{"d_model": 640, "router_score": "softmax", "qk_norm": true, "init_std_down": 0.0, "seq_len": 1024, "steps": 7223}
Below are experts of layer 2 (counted from 0) of a mixture-of-experts language model. Rows are named router (the router's row for the expert), gate (a neuron's input weights, with its number), up (a neuron's input weights, with its number) and show model dimensions 0-127. Each number is 128 + 32 x the weight over its row's rms, rounded and kept within 0 to 255. Numbers have three digits each.
After each expert's rows: "mostly gets" lists some tokens that are sent to it at least half of the time; "comes after" lists some tokens at least twice as common just before its tokens as in all text. This comes from a sample of Wikipedia text that the model never trained on. Tokens count by the router's weight.

# expert 12
router:147129124121115089177090141102099154158152114115104168155110205138064154115127121128092149163102126100141107104095133146124125165146125097113152141110043112154103132197143156155057165170198102151132154139110141126131180084131112218109182120138136113132133184183162157120064131140126089135093164091067101190133110184093165146162109163159131131119131121142104055118112122170170113145077
gate0:141123121180124081122142157110068095144086134135140145195121137148127176139097116105121173133120123099136139118117149176129097149154184118165078061146129135133116146157105129098105052154115127127129064145091078154098109101137205170129126134094203170099146169118068128187083155143145091149143113129148114140112114080101177140121144102140075124162131117130150109199127172108156155143102
up0:115135078130127107150177143109042081178038099167165108196130161127114167114056154133138141125093123113136121109118122140082119142121134074114120070124088120154107140156095141086106079179156072149157129153138106175110138092124180154132118104131207138112139151094097093201073162123168120137126153143129117144123133089092138143147136085139100121173080135144152128203115179182150149169114
gate1:105117138065147205095188125103187160162139099122103141091110204128115177126200129124093146100126102142161153134143134111086148122113119111146110115094088116105121110179115164103117146085126108095144069125135160121121048091142154125109172055187113109119151094117202118152121103094137160155073088145108174123111179129108083151110110066105145053165154164154094141044127098141020143110138
up1:116093122148175138142184091135113139138110137147108072151116107169132143091123100128143127141106128092075104209152166139151168160102115118156149096108123116125107105065092133136109146157110130091165079149118042112143020131137109074177133119161169159117136063150162138103158134080090111096085137098179097101099193121142135139075197153127149170161110109126098175173114096091085151094106
gate2:180166184128094125186134114156087085156130093170081143133123111146079127126122176116148118148162168134120126122079161207084128095122157130198168131087151132121135118101080105065147198128131130119085163073091153083193114094103151146148128093194165113152111094157099169119090175121141118122129105147085119158090185175138127092131068202135129136092139148179137067131127107083165106143118
up2:129131084140147080118115151087122143120169205118146112082099137133128122145194092112156093113139139164114183085120119084154088153072113091085117071132099184149118173127147099230142092126079188115151085130195115136136138152109101141070160154103142173152126142052140104172200120146140144166147152117167137134170112141138163165216115077088139128190114122120157158101068126168092160095190
mostly gets: "s (", "i (", ", England", " China", "American", "o ("
comes after: ",", " in", " to", " of", " |", " for"

# expert 1
router:101120139144148093106146114109162146099149197171123096122093132106142101090098117174112098100122124130145184108130075168056088083070079129162132108036150157171148124154114109133179115125152115186173099153138114107116134146183150105147047069115124132058094162126128145153159125137135132043137165123108111127178137120186140089081109093105136104140101165123144143081082143126120168102129
gate0:163082096135117081189136103194115094129049094152159101131129169112165124188153091120147150097105105165037112113160088106105195136125063182143143134136137127123129083169120164136136159157189132203188178136139109156171130116149109161091085084172136086046097185109167102084148186171162163098138170085116086170152137106172108186093096139082143163089123112139104134148110144122138150117059
up0:156171121102131222036157112056154107156135146102084105134167079158098117104165135106116116127145117142169094123109163186149082139126147080082167128095085141125146190087099129127113112110029155081121089106129162122127116163083115065173133116072114131144133111150084149162085086133099121202109122152132204135163121123122106152148124136165122095137135121108149148127116150142111074091169
gate1:180075131170073190197061156065053185100122117158096108160179106142170138110109105136096154131124142126142143074138125100088094128131164069151142148118135068157094139088092164147139064136159195091089140068122123134143190106154115087127119169150160193118126200092091098176136112094104147190125191135116120140172113148102179149111120151084097136157173102172142129145115143151156122131165
up1:086188125058167066132162098208150120108169116087163145118088119134092112128128150151179139138148121098083069157161162213188164147147178149088098151161089170065155135152161077105085182101127039137138144179148106148121045154119143192130167115106147092144144084185149139100137075108173077076136072131142106115100169090108083144146159137165158092119136154069103075097140161114115119152121
gate2:192068128145170129138120139154100165142210099149088135188154117193162192129102080100132150069137075151147103114130137142112097135103105117194125108168147084140167116134167118083112097097108128112162109191174139164151123139075180097111150122146122146131133127124136122143157080145163088107137134193099151117118097101099144117137154158151111131176156142154163069181118126129137117149039
up2:092128155160128151201101097105080058141181107115124090133169070084111075140152142135156153129106116101124109136186105150144087147172151193101159103136163176152071109173092144144208167154154196153094161104122084137112095085102156111137130142088111121129156111138126174141138170141111060132204069139126180122160135101160179122166152137096153146135129146157099161117157169127121131089129
mostly gets: " en", "yn", " Con", " res", "- E", " rec"
comes after: " | ", " ", "; ", ") | ", " on ", ": "

# expert 2
router:113177210180126127094149118148078114115096078136133128128077136126073120148092140145101148146153076116152116094063146138188103127154090102112104167158072165149094116066115048157094138203121171143156152117147161167112108121164137198110135148067161146108155205145111094202100113106179141100159149061041133107137172074085143133103130090122157199122135077104123088124145097105124093155169
gate0:079156155095114115158091120116114148140170131159142124125090127103118108070128091099102136145179123123104151112187128162123129173115121193144105162128078113112181106091187084202157130100087161122086128138124142166121080140096109206148094144123123065091136136120151125079129094124150107148173086136150117153137117091125148112147124101106091166119121093171153124098153115054151104159063
up0:172118064132165173109172118120146166121123141139088112106155168108114158204113133123190080109099115158143103190123152094123146106149120102135147098076180117160104136145119152102111113191175097130163120127123080079147168123163142086108176152182110156164119147080058164167103152134139125100090126128112128101095105143179084152146113129113171093168100163139086139150083126138127170107157
gate1:152197106078141109188120129116184146138211112178152084164181137125073170109113086041123146108129198123109117125157160122098190159148144130150146081115113082102160107165174130120135141133075163062161099194081085158131112089100116139131125147195159173129090081087090134123159111126098068178185113167162175117155113145170172098114150158142084104120178151137188142140170154109147109126078
up1:088161124137136124098186107140106098176139135122106061147098112149106089118166121130091141135109073098141130057128099097123077121072097111160063128092064091219119093148155109136094122121148135207109117123169078140123168224191148154110112150161184186121150169103096123104100088135090172122137140129110159147129167058184099104151131140087135074176105133137108107164162120108049127098183
gate2:095150132218120104101117131142089124116086105078152147088070114111094093161141165185098107134175165132197103070118124126123115120127095150088117161139161170139111108097083127154091150171150086158129186083101124094146150071141164156074121149068151170091169218175123113130132159132178135126133124047090101137118142120114167138159137141108151189116148098098072128115159113095138113176133
up2:131085137211141100174112116144068156121108081110146167083107146151101103171124137143074104162176141122139082103113091130114131166153136153144090133118159128169091092127133114145139124193119067190180156109137096092134139087148172153094134192122125200103099194184177070172104140099119111108158165081099092124131119090117182101152134139129119197078161112145092120122165165109135113161081
mostly gets: "- O", " Med", " Mac", " Ram", "- I", " Ben"
comes after: " |", "==", "===", " ==", " |  |", " ==="

# expert 10
router:112145167113128105130149153094178140137131154112146126147167107130129104111103116140147180086128123175110128149116135140148107080156139127180123095162114134124118145071131140131186107150085170144117104140172135092087128185153127129135152153096142127200130118089120051106143141132132123157099082155118193134066149082082150172093114100155110162112094137131141156163104149136127136115099
gate0:062097151156070151106074119132129152142136156095123123175131116202149122076091111150128094115068162127158121147135141139092134162118111160165160135120114138145172132123069095156115153137144146173144140105169062167111125138171148124111093162058096156104125062120093100084132116150101161140146155135145125156146086145155117168115063126145055119116145168078110121203169158098121190132139
up0:209124186117134106142158140083149092076070145132122166132111149146114102141135139066136155154134113140139155111138109190108112120208068100137129163131113187096116151131133062063149154046069147141107102087114124174112153135136103138113058118152151160121097115132153109137095151132130087133154107088169136118118180172140137087119177116174089123120130154219168134118101159137148103125174
gate1:160109176189098114104109078095154108159107142167113201162109171142110112165163129131126153119088097135164121137139137113097085095108165196079120137159145119141128135137142124115124101176121129141121121160185158119115133158080142149151074128116083116093154157134185133162112175094123029106092116119154181100249136140130137133130111093154143103099109049105133124103103108160082105130136
up1:149095069093196130138123153188088116073150120130146076171133128166150188108133118180059101128168139062147171100083142126119190159163099073157159100057130141127129112143122114158136139108147151099129109128090073143197164086157156147120126102151172140105124133137079154075168098124101187090157136110130095158089125123191145133165132179138088111145173196126126110170125094123127164109156
gate2:106108103085099062111139161147125106120077072064132140128140137115117136074133121127148177160113144132098151136128103112096150100089154166114106156145144147130135130114108135110151161135125115176127098168127108066101132162138093121130183156141125155130148116101131076114135134153170166154163131133083158161126157125182120188174133133118165139135105113098123095218119110146136140173130
up2:121116185135150129081176119120138105082142089191122151141138104114122115063173086150137138114158117110149148077107186127130119127098115195135139105091122133119140123146151180157092079122175079172177147157177147130158228163145120126092160044162129150128124126168149109138175116087102099091075134150124117140150120148146162136090142167224130104120162219100158124068205108183129092141175
mostly gets: "004", "008", "014", "016", "022", "006"
comes after: "1", "2", "0", "3", "4", "5"

# expert 0
router:142175145116115136190094114110083155135159088179088174065106156041072117138122126104142074157163141080101130076127111124146206128165172169181121101109106112106152136143172111179115168123134122156146135068126140107155118075123119170133122135105176100088095102091101120060160109129080137166177091147127094140110128104134090135121119175131191079081168111131144139151146088082083144120162
gate0:115123191169105093135071160136111078111096038129142164087079161082116140100116123121157164157148141094109121133124145111110182109138106142096145097189104095133087114114226089139115158118095112153169116087076115151095148091078096193108116133195158082130099127119084157109173129138130179095133078101172083136091117115109100074161130168093144113114171107106145103166139146076177082102196
up0:091117108140149133098177134115156079107127131078081149120112114144182158105129080137092091128129103126114193142131167108094103135052144121106178133133140159091103137155133108111124129149126167075107117152176093133110093128172154149178175090111130112107113088155177104151130160145056116105172174085122127122146162155141120142172131163097131195137083152118072115121147145143162148116135
gate1:129145084123091192148105134150144095115135057132159117178084154120110135101137131152150180110158169091048107163170141121119114124149131115147103118137126127140125131098120102187094131143094210044193163148125122108092090086157105143218102101067153108171085094129091117162227094145109126113186156091148064060117090109069167094199146166122148109130114177173094160184151080103186175113138
up1:113136078131097190175095142135186140121127079123112107106085216139092098132102115111107125127189183061148165123124140129137147201128136202105176126131123134130066140119173089177103091164102164119140146152110156082143104055120093127124088131071149146160098097111078102142192135132105159099174142132139042124145116113097125133168080092123184125104099192168061163165094071094142160122131
gate2:075127169172152125140140074062120103147112090121155117100107134086148111106046104129164092144108153081053186096157119173079142177164100192190191138139176142107191099122113153201215100089103163059101155095158159124130093087141167109131097098146146141135144124137090119121150124060103174142144162165153138160121165127094144144117109181098133088129183164118087125153143151112129150109192
up2:076102150135128096164134077078130129178141108077181132115104159108145094070055109160159099108129120093072141113163126160119111159146129198204158133165162178112157061140145138180217142087117176065113148062205147111140130114132125136087074090131137143123120126085100098147135108092122166140186157154148138140134162099084145124081097128106105076134204129147118065146189113125140163111181
mostly gets: " They", " them", " they", " she", " that he", " well"
comes after: " The", " the", " of the", ", the", "The", " in the"

# expert 17
router:104110151158103101102083141202139154136145109091188154141230139107168143145103086126156177108119152143148068162122140097115119130125144153111127113161117128143135109139099173112168057134098166105099090148152160143084090183205177066105111201080081159095115106115069095099119158160180147162111132174125190136118124123129132140097118092109081137097154171094140141225148162144110144149132
gate0:120058162129071123133164107137153117134153093086127073107116093095187096101156102030123093134128139139159139106102170174118145078154126169159100125172227186110136157089165124156153119112094190135084155140188152126130120111103143124142131180089126124110141234112151097131124127180149126114136096153131186132158119129133128119107152165125118121128158115126141147158146132068125082170099
up0:094079109159187169144102100091155045149119096112103147135149144192139173151117152133164089126101163070106100092121145134145161129106133156204128153140190136143154147116173142089130138159183131170094122132145119120158092102111147118190126088172182120130129090211108144126143114131107109103140139128121132095160121136102164126134116123120125115091136086120138088111128086135142166086122
gate1:099123104145081098124104122138120183131152170104143150134152083125128142202110097125095135094119158093150105098170089166092147089097090115119160127094134081124098121186141116107171132092083119107139100137070170107095107140129155077118145179076148162155112195101151084134092118124122127108089164147142169153104098133160097110109129118092125109129113124154166080065089203096124076124127
up1:148094139093168177152151150095142113073112114102112124146116147157153133074140107123175114144125116152084140177105151109170108163143169128145128129167138164116161156032117125137086125139162150140134144086151101114172160121124050179164123117167111130137161106126081133126149062156137105185140076147114093103117115113056171177170170117142102121144156122095128139185204073179153142147131
gate2:182121083154146131171101097059103049146112113144133114108114159170098132125157136137125121166115109098137197103135139107128117122106144130110092136150136139181146108091159152153088168155213067194173099169150110171134129148115116125120099127114150101153081168192155143139076140159128085165184208087053117133193086127113131149114115126141116103129107118146099070059107139118147076134078
up2:144071127138193161124184129196142151108118144096085061080136141141237131161165184111126052087129122159159162148147135188126125138091140176163148114170185066079163159118129139072110117115114188096138151115148112078165139148129136094126164145139138117117149100123140106092144130123139146144129094169215137134142125094109115081138184145082128088130129113138164167153135141121160171102188
mostly gets: "006", "010", "′", "004", "998", "997"
comes after: "2", "1", "3", "4", "5", "6"

# expert 11
router:155119117124144163107096112106156140111151217055179093131147072151150106089117111125199107206137144148151065153220098173139148122086101097106134165096160158157131177134147141151106197092146128123084153143164123140134113219162152137155131104145093138088155118146179125147118117138133108124114144111130112104211163162167137100151131121170123140143106118139143102097082147133107140079168
gate0:095105144132114109168098150181111161151085112168161151146209127119073140169176120096146079110178113112140085109145144138148141142128124108157115191154176147156131127130118117105166080123054146122078131106144116139122149163123137162148159142097121192122147131137104135144137177160107138105072126127132166178156064140050111138177075109116131140129145143107134068152147121141121095121120
up0:071128123128167078096108124137115127152075166108123130107188188124179127165112096125098068077152125142111098155137082127136167146109073141151160223117115113119137165103085090051113084161067153128119100095113151100079109116154194147167086131106093182083127150208098121133126160130113153119117183151152201145139138144121060146185099147191077100075109128122150134137163094095157140135176
gate1:167174161151151058123147112118106143146128172150073177163099142127140140116092156073066099101125090070121140096091137136126176150189149169136122152169137120122137113119208133194086130155120147126180099111126092181102079132084126140192108119131171113140115160129143162156193086107130092118110140122125126100139145137103142127138138180112149089120146118147172152150100093125148107149126
up1:173061105132153095096101135121119116108142146129119103125052200123173144122115122150083152128136111095119161075145142129139106113150139101098124116155088145108110103181126137131164095139191117107122133104131100188122099064126118125145148141133072109118137138158131129106151099103133193152139155142142121124087150101107120147143177176132111193095069108118147169100158127125142142169111
gate2:151081133151140119115126152138114137113127164166095136136179102211160182094131100154135075076111095135160152113103204170169069142138087091167064114126160119157180145102109097135143100116095098152188170078166074170120098177152181164188187183126109154194146147144109134109139128113113110092167091101151200118101092095128209094093124164125168121133162159154114114106128072107129128129106
up2:117114069168135120075116150142135120158137151138173104133174067134157144117122171096101105161128126127161156091166115115100165118142067114153126140114191135123139119216046134178137122101172149077160138150102099086179119134110066148162124168094086118199064087072133140127108183112142129146158134135119173148097110071132165122076080065111138149100070128143122105118167129146041112107072
mostly gets: "ka", "ë", " there", "e,", "ary", " B"
comes after: ", ", " | ", " ", " (", "–", " in "

# expert 16
router:144091107115111137072093166114192174126157159159180133125102072161157130107121138091117084139140144126079123085112135160124133128119078097108108085091117104168172155106159123125188100061149115181088108101163106137139139094144156067136206103161130104120112143108178195120064119140132126123127212157133120117212105113169128150121159099160197143139098092127146122103104154139142092131202
gate0:108076146125108129090140163167163105135134163142124194157147147160176111136170130178080173142074061098131159111147128107129165149185146162139099185134125112068155119131094149192141072190129177084089179095126099087157134160044155177160100118159114102098121171165146117156159167133114150163132093205188140087155177101133068152139142162127145137107190170133157188180150171162172064162116
up0:093175127150161120172123111116086156151122094119074072120123128146110110094116119106156077143155169137142092181166156160140083177093107107116185082091138150112125147149161151081105112083104107121140134079172145171084189069147149080128130109134102187144125146119113140070129125156130112077144126131101083158143098146178187107090075087123134159114094119114133060165128103107101156108120
gate1:098121095077111129121133141118169083108156125145115122091115109120075112137097111071190199148118061051122114110135130137174110121157133109101132054058102175162109078119161126160122150146103159123097110160120138151119161090127121143140138107088161173145156109175154087108115084094082159117134125127112152114106115167074172117135091180164051170124146173123097104126189157122132179074132
up1:107169069102109182132124127100115143122122162200083137089123200099083130115155128098115140144087118147091149110138143105073082160112095080080166042116098187168166106122086120183131142150133092188129094142066114050150162124166115126049143063142111149119116154086157071118135142169117163148127150142092178115155152118135116120155042109172124142173079160135125139162149157179117178136115
gate2:134077110147161100133125095088108099120169157126045108119139136212126140138094091135137153072119142129087128122114137154186137176134133067105151077164103115194165122116124135176177141136135113121117138161105101164136112126148116118176070125133186119179136101199104094078173117135149172145129127157125099145129133084140087100147112099197098127093175092147208143119119129098157112106113
up2:097106129131133107100074094095098122078144167125103091158106218173105144114101119132126157126132159169087138113124118184179104154108156062094138058142081088171127133094098166153156164135124164145148163166093077150169103088160103091163076167128172093205131130149090132139166145104141173133124102167099094148104145126083099119165114081180118164176162141140111141104083114083081102107163
mostly gets: "ti", "ane", "-e", "10", " for the", " and p"
comes after: "–", " | ", ", ", "| ", " ", " ("

# expert 32
router:140112127067143168136175161108138185123148136151176160121190132167143107083140142158100095108081048129148131131136100106112101114098086100133100102117098089078130105198103160069070125122157123113122160132128138099127158156152138102143080105084113078146083132122134149130087126160131128162156107114166087094131053095122113057151125158091128128111080128154140119121100142142143133151165
gate0:119112133103118126143134128116076117078175144072121134157090120108097153095140087122073086152115137122076121137176194130119227169185108089086168224103122183083055074170202107109066139135133088119078174150150105140169099144098110158131147116173122119128123104115123098139132096095124114087086174102102090151095170128145090127148143100117163081113166063182104110132109081120174132053130
up0:123099114141161176075123145121132135160102048167165103113169127157157116154109172111176153137165113113142125102088153067110041102103163148164123116171149053129151163151046165133179139165147179103189070166111110130128118148154090153135128137143155141086138156168085153198131101145150151165117113149156169113162084140111185113124142181121157152162143152107167111166129166153090046142149
gate1:130107082073133192095087130103129110148175116162139143148103114183125122122196081117106086116146116097163143092098165066127136152139122098095136160155147130123169106181138115131078118116202104070131135136111161105210126089092112174143111090171083097089106101173166183127118107132150162088177123088071079131138089098142111082166165139080122105130133096087155109043107111097104137168086
up1:178117105075116216112111116128136132187116127184175167174137122209166079120146110166169076125120096118184146153148101073143106112118118128103134107151145135144136089152082160134097092164163100049123156116100182107165171113073111111120100111163090089143090133083119151117080106130122151140190113092065131144178084116121103128141124156096077122127162107113124115106130121136134161174110
gate2:147183091067104060103086085176069111153108109154067116140101196052117099122159094173091188169129148110122085111131173125155127124088158120081181102102112113109124078136104148150110146137166145116104132156103170106124145050127055177097086104190130109117091113140106111157127137114101140092129137067059084108124118181107140113154088127167193151101122109129059097176099107127164096138124
up2:060142085088114103119126097102087110096107112142108083157112094152169134056152092134100173158088143140132075169169100157178138118165093068179086165166112139143121127108149175135133206097144088129096141108110166139138112128206134186130133100179073093183143100094133146143196124133134113117091143107140141094082118115160157117106183089084110181101165097121098113123169081075184178104098
mostly gets: "010", "017", "021", "019", "016", "012"
comes after: "1", "2", " | ", ",", " ", " | ."

# expert 36
router:157161082118175149105175147119163077100129186084163095108160107115151095064123119177186084148105121126130049123098097131094091100088088174110126132131128130111122152130098125132150145096104125160147104098195140174135107208168149079150211102131118122163167118101116149129147120162117120089094129159097099108128101125169122133091134095184166138145093144118134099076135211137118103119191
gate0:180113189210119156152120151168117109117235108164094187151190137128174177190112144128100090112124106124141169165129141068121126182163143133093051150097137160125138126180169123181147154124099141121140147164172100144172103129131198115113107138180162126121130129162121083143112093116124092120113124114172123126118126155076126120100172175122133127135125089191194098154152129105161110120126
up0:152128139116098139163129153100074109161193216137112225129070118127148133092128118114061168086103099145141165166107096069095087059067100154141134079102103107112096097074184134180089113154113165139164140169166170163109143174104089121131152141153116135187087127142121114154082105106131114179107059183107150144148101111134120126104086099096177105139094148066159142064131176126146122158082
gate1:126153143135137110160110145135159149110178070134114116086115113090141189117103140070145116135149164068031183114138140151160148150158167169189143091107094101063174130146167115148178140114087162120167135128133097117156127116106120148134135157131145092120157121140084074143122131104100142167136089126149114143121158110136106136127186147085161075112139118171170129152185075061124104095123
up1:171170091072161110080101088140161145178100142095108154136149134098132130095155133060208148143113141165096139085171121107059079134114120131113157110150107148150141115104098129144117122130136114124151108081131160047188155166108097152098167119162098097156130087085093104110076155194104149146108104158086199150167157103176067129103129130134133098168103160151162116115128110109126109121125
gate2:129116148196171145150120120143119109088132112113128144123142082179121165175139174106078115185071147148079135170134074151132138099169152126135105100140133127117090134157112113181085196173081140146087187145119098132175122088114105191178117087080150155086166100156087086221118091107079105072102133161136116144093124143072130091140135089175090124122125140161170084121104078171142130110146
up2:176112107149159156137155104095133133081101100156198098149149189124122123133114151152114100141201130073174100094157088098117079126147037146151167105130165102170083092116091170167114122116095154122138172111134127134144118128197118113119120110115152150135096116149148142116180163125172123152132144069107139157121074105095127204091129086088139144069125165116122104160182156147126126149115
mostly gets: "17", "16", "14", "13", " needed", " should"
comes after: " | ", " ", ".", "; ", "–", "| "

# expert 27
router:178124199139081138178095098134079131162154066141092191075077202085069135127123126101139119144165124094097135141117136143143200129146203113164142110134082082124114138128160065169102146132143190137154196100113157094121166108061121152120131165125155077110132109149103139115136070108108102167150127163108074168110129167112098090172105178139142073127178082128158095144103117077124097116156
gate0:154129052170143164147110107164151170124073090117145088121147144109195180152089168115145062156125129136100154157103088136091098182132107194175097150077129084054115089121102175080050107131149099152128143137095142074196156105110121175127052096168138130156108141100159096114140142114140161111143131095124117170111111167016137115092074176155112148125126084174108122128097134147119132168133
up0:158119138159109115161110111099120148160111098119122180156156171096100133183117157111145122192176115119125161149127094101130140148128178153171152134142155089119109194125123144140093092075142176126151173175102137117107191106082103136148172172136104117119144117142121161090117158082114153138153112209119125122092118145075117129160077186154103108154125089145142077140137111106105096107157
gate1:116154182099151167119121102151145126070090060134104126119119142141135125077049143108094154140187153049109160156129139127133114129180130140122063132124123123116137106088132134171127169208098122120116157134114126149144095081172126184132113105120146147132076103155067113173133132091115133081177133105107087161064107127071160147111140170072128168076117125114119147089149111086125175119212
up1:157194161078125167119083100125089157103112064159120142073121191078080134127131131110076098145194128111160145120135113089101133189167107150118112076083098120151130131107185103158150187155127125177162174091117148156158158029143067158105119122134130089124043091108084163080127134151106129123163127140130073172086102147104127099131099119112115115139078079084125137127090083071085213150114
gate2:118112126132147122145167131168074113117055111123137098079128200107175115084069171092120080135113169138102149069112167130102128121129083140138065145154135075068106120113064082115143079125193120110136175112141160118146104055090108110093122057116131106089150135191109161122119143119153142038169133078133049149103125130075050107157143145110134125118191128136180111092095139120144105153091
up2:095069167089137129129061158165149128096159197145112147131109104139104134164116104137105135113134113135073134151103164136130185184139179091206115102135107162120111125192157163174144099121157131127076122181122100088138131179115094111165087154201122097139153174081133109105145157127156066113075153123175103093157134100154121095069167093102122134093137106115165089118173109134137189088152
mostly gets: " History", " decision", " cultural", " positions", " Conference", " Education"
comes after: " the", " The", " of the", ", the", " in the", "The"

# expert 7
router:086066151142119159069062145177154118087097056074165149147138128131170108102123195196155114190133123101098086119086141133153153205131101173096135141130182152124123052162157125112083114107166118123135168119224117175141131124188126204135069102125147133133116144139138113146091124124115180080132085059151137157095172208098152165127086134138142140124101125107136123110116079146114106147168
gate0:123110113083139118158144143113141121140207127192142184149124151145124141082104130135113178135156071122087117137126137103094140134143149160118136064108144150071185089121129113148117050144167133141089100091113113126117149119130197100164175085132150153178133112145105091207091127093110157104128135102167184147084083062226142144161135146146166130141115162136125134096115124129110151158101
up0:152123129139114086135125112115187089098120121148132168141151168102131091150139128098115152131102165120086110138093108138103108137133111167092126109153170141129159128078123118121192134095132110090086114084105123125108140099153138156134109097134118116141143093087067151196071131179156122098158157140131143141165121142151153134179048100111179146069133151144078127155082101109134101113138
gate1:146148197164185091141116148126159112129156105094137210146147164171074070056131063156120140094150100188155082136138088121098192138134140149141145088115078148150145109150141133091188142196166142085137084132088192134141108143147067170170116138208057154101124071115123125130051079159094106103142175178113103092100111144150072080174120186159165085147139130118151122106105198178142129097156
up1:126108066135091088140100119166087188100127151208121109134155074132192159131129136141145096155090122106103130139127168142155095135140110146153103122177164068093122110119099122113143076097091131160069135128215064146083146099120144056107191116080196120123123187136120146085213137104087161121104096088150097115184143124107187136117129107115110166106135150162107134132146055103118138175117
gate2:097129131130122109082195093163133106135126144127047139128114089176074161109093118122136181091130121104163107127122132116152187146099171115133155090133043079074122129132143119103026103163130146098096139151169176100087122075127114111090094110106134136185151177082134125211168112132151139153091110150116146121097133138131103109148140135063123168106151136115115155208124107129089160132115
up2:162178105141139187138155110127132071060101132135183138110093166126125146130162083110193107117160141170119124162124067163141147100150122116125117159137152159139135142152098126164155137084154161181129139118129122184186159116086134101137171193169089123109166117130071143067163102103144104131152169090058135129150137109150133111178106151174117146128089175138125111125143151126109101124091
mostly gets: "s.", "ed.", "ations.", "ion.", " years.", "- Born:"
comes after: ".", "==", "===", "\n\n", " ==", " ==="

# expert 3
router:137086127132202086092172148183110134087088139076144079127109078115126104120113074098128101156162183067158149202127129094113142123115098105102122189179126151128154218105115127092154126056083153129108100127107120179077130123116157144103188185113018124042171101134130175149155174120092172106137158118138122109133178171129165074091159100130134155099083114084097148097146119146149101167177
gate0:057120083126043102119086081137127133126149107138138129172123126106137098124084137104067139148175151112060167067104146072083111158215166137105096176115185148099201118110147202105107150105158129142133092155130079151149144125157135105175049153157126125084098145097157147127142136095125137122195162149149138128149107159141119100153157202164160185139173129152125131181127153144159103064096
up0:147165140122181128159200163141131137143087132115111147115123135141084223136158119123142126124128136119151100229142135127151137156059138151153122104127121131168111132148116070086102162176101151104150142130099194113141119164138095128125184144140157106215100127137110076148138089140138148178094107091102141159088168145109151153115109057104124112121074139124106131086135099143102166178141
gate1:094149140103062159147179155137152101144098094156044120150104134113107146164090127136136093097109071082089196116109112142118106126190132143128126081094110145086143147110098102098073108146079110136096120145123153149150151103105148150098067110123162157136081137123124140208111108083141115121127186098115088183111094123150103138175131134093141159141203152171146137153138088115110127119084
up1:179226154111217104136125071128062096077113141122139091126110158087167156156160134174205201161160115111100006118230105154173169058139114069117115137152112111137101134141157145154137139170135124145105121120182143135125078209120118138129125141115146157120177102135089106119111081083115120113123064091068153141111114146104176101180106124180154154148103137091018100176131123121099078152196
gate2:132128072145108121107127137096119094140140085163137192116160107130128117066056102079093125171166163155135135156118109063114090106111165122166155124141153145120115128111102149211120164142102171177107107136092093075113054155143143119168169150102132153139109087159190134134121131117077109149126176148183125147108150142103123116115114130111155122121136123096141086098170102111124145121156
up2:086131146140119130124158124108094141127135188150085089127118109131115117095150158108148117123105092151187159081119178184170140172074147185093095151120099138140096114159159159071133097135161116124148142124115145135135146120116133105134168102130103139106105173185175140070141132163136112157108099194122149084195135065131091165117162100171120081097118142131125144112147180136130097135135
mostly gets: "- M", "ia.", "es.", "ors.", "- T", "\n"
comes after: " |", ")", " |  |", "\n", " |  |  |", "% |"

# expert 29
router:108140099122112103099096116164167145118130154136195145158227107105129117139089107111142194080118128160125086175161126107088108086152103110122140115111148134137104129147095150095233033152105190115104084123143160122102100179172141118117133130085107135107112092105111098127129158152178125135127132137140164133110135122173129133132118098122063163140152148136128150204176140143076132161142
gate0:182101102163161155179105108088120140096196161080118129111093153154099157137129123226124090120110114121123072141138093154130154104185170166126086123135097086092121140061136098090110148213157071096186130103121131121143133104113170092203096066148119176120124100223118212158172069113124108118079125075154058100107153116172154172154171129141078107167181112115120084106166157134133117088119
up0:100092163168088113090118184160106086096113098156153118149136111067172118107164147113132156133117126108174159152173119079066134123146117184183124079144106127166127120107084211052147138043100146118135143095128110131122115093127101178129058143143101105176126126169087101095168148072108130176172135175098138165133131202098160145157093135111090131107184167124144117081165078120147130143110
gate1:193125136135091154081087114094145096146115179149084125127071131135144126123072091094095156147148128117085150146141122151105071156124147118116128063094136163080184111074194136141157146172098104175102140117125061154128120131125120102149166137113200077122128106099103076181171162126139087108129123199124187116122146112123166150099150124120117095082088176153141155149159098118137151109177
up1:119141170102181137148136140116152171130155107096150140117181138158136128153151140153137076115113138155198123085116123144141175102104159156126112226142109118164067102201097086119090093083135143132182118119110154053126137076096105180073102163097082176105110173153171169084098095154082152118155138089127110158142140149131017112124153134184187156182150114104126118135084144151121132105103
gate2:141159111123087095139112172146092209123103064121136139124135154087053132160143112147105131195057095146100140189181105093094116158129079106141122095156131179084164186099156157137147095118117103109105107126092065138104141122155141134118176118142125125094134159122114065216154166126161140165077100098101149138115166118115159093063116142151196179106132124126133127125164182080076166166146
up2:069085061102138133088127141158112141139140152110103091134132161097182108174122121101152133096157175080138172137082179114160219153126145092101140127165196169090138165101071156088123138103173114208122108141097161166098138135067129095119129114146111131109120128095122129086091136127132146148111183131148131100099119083123107073134124147138152150124125170078107147156143165091103175147111
mostly gets: " km", "ict", "ot", "xt", "ym", " pm"
comes after: "3", "4", "2", "5", "6", "1"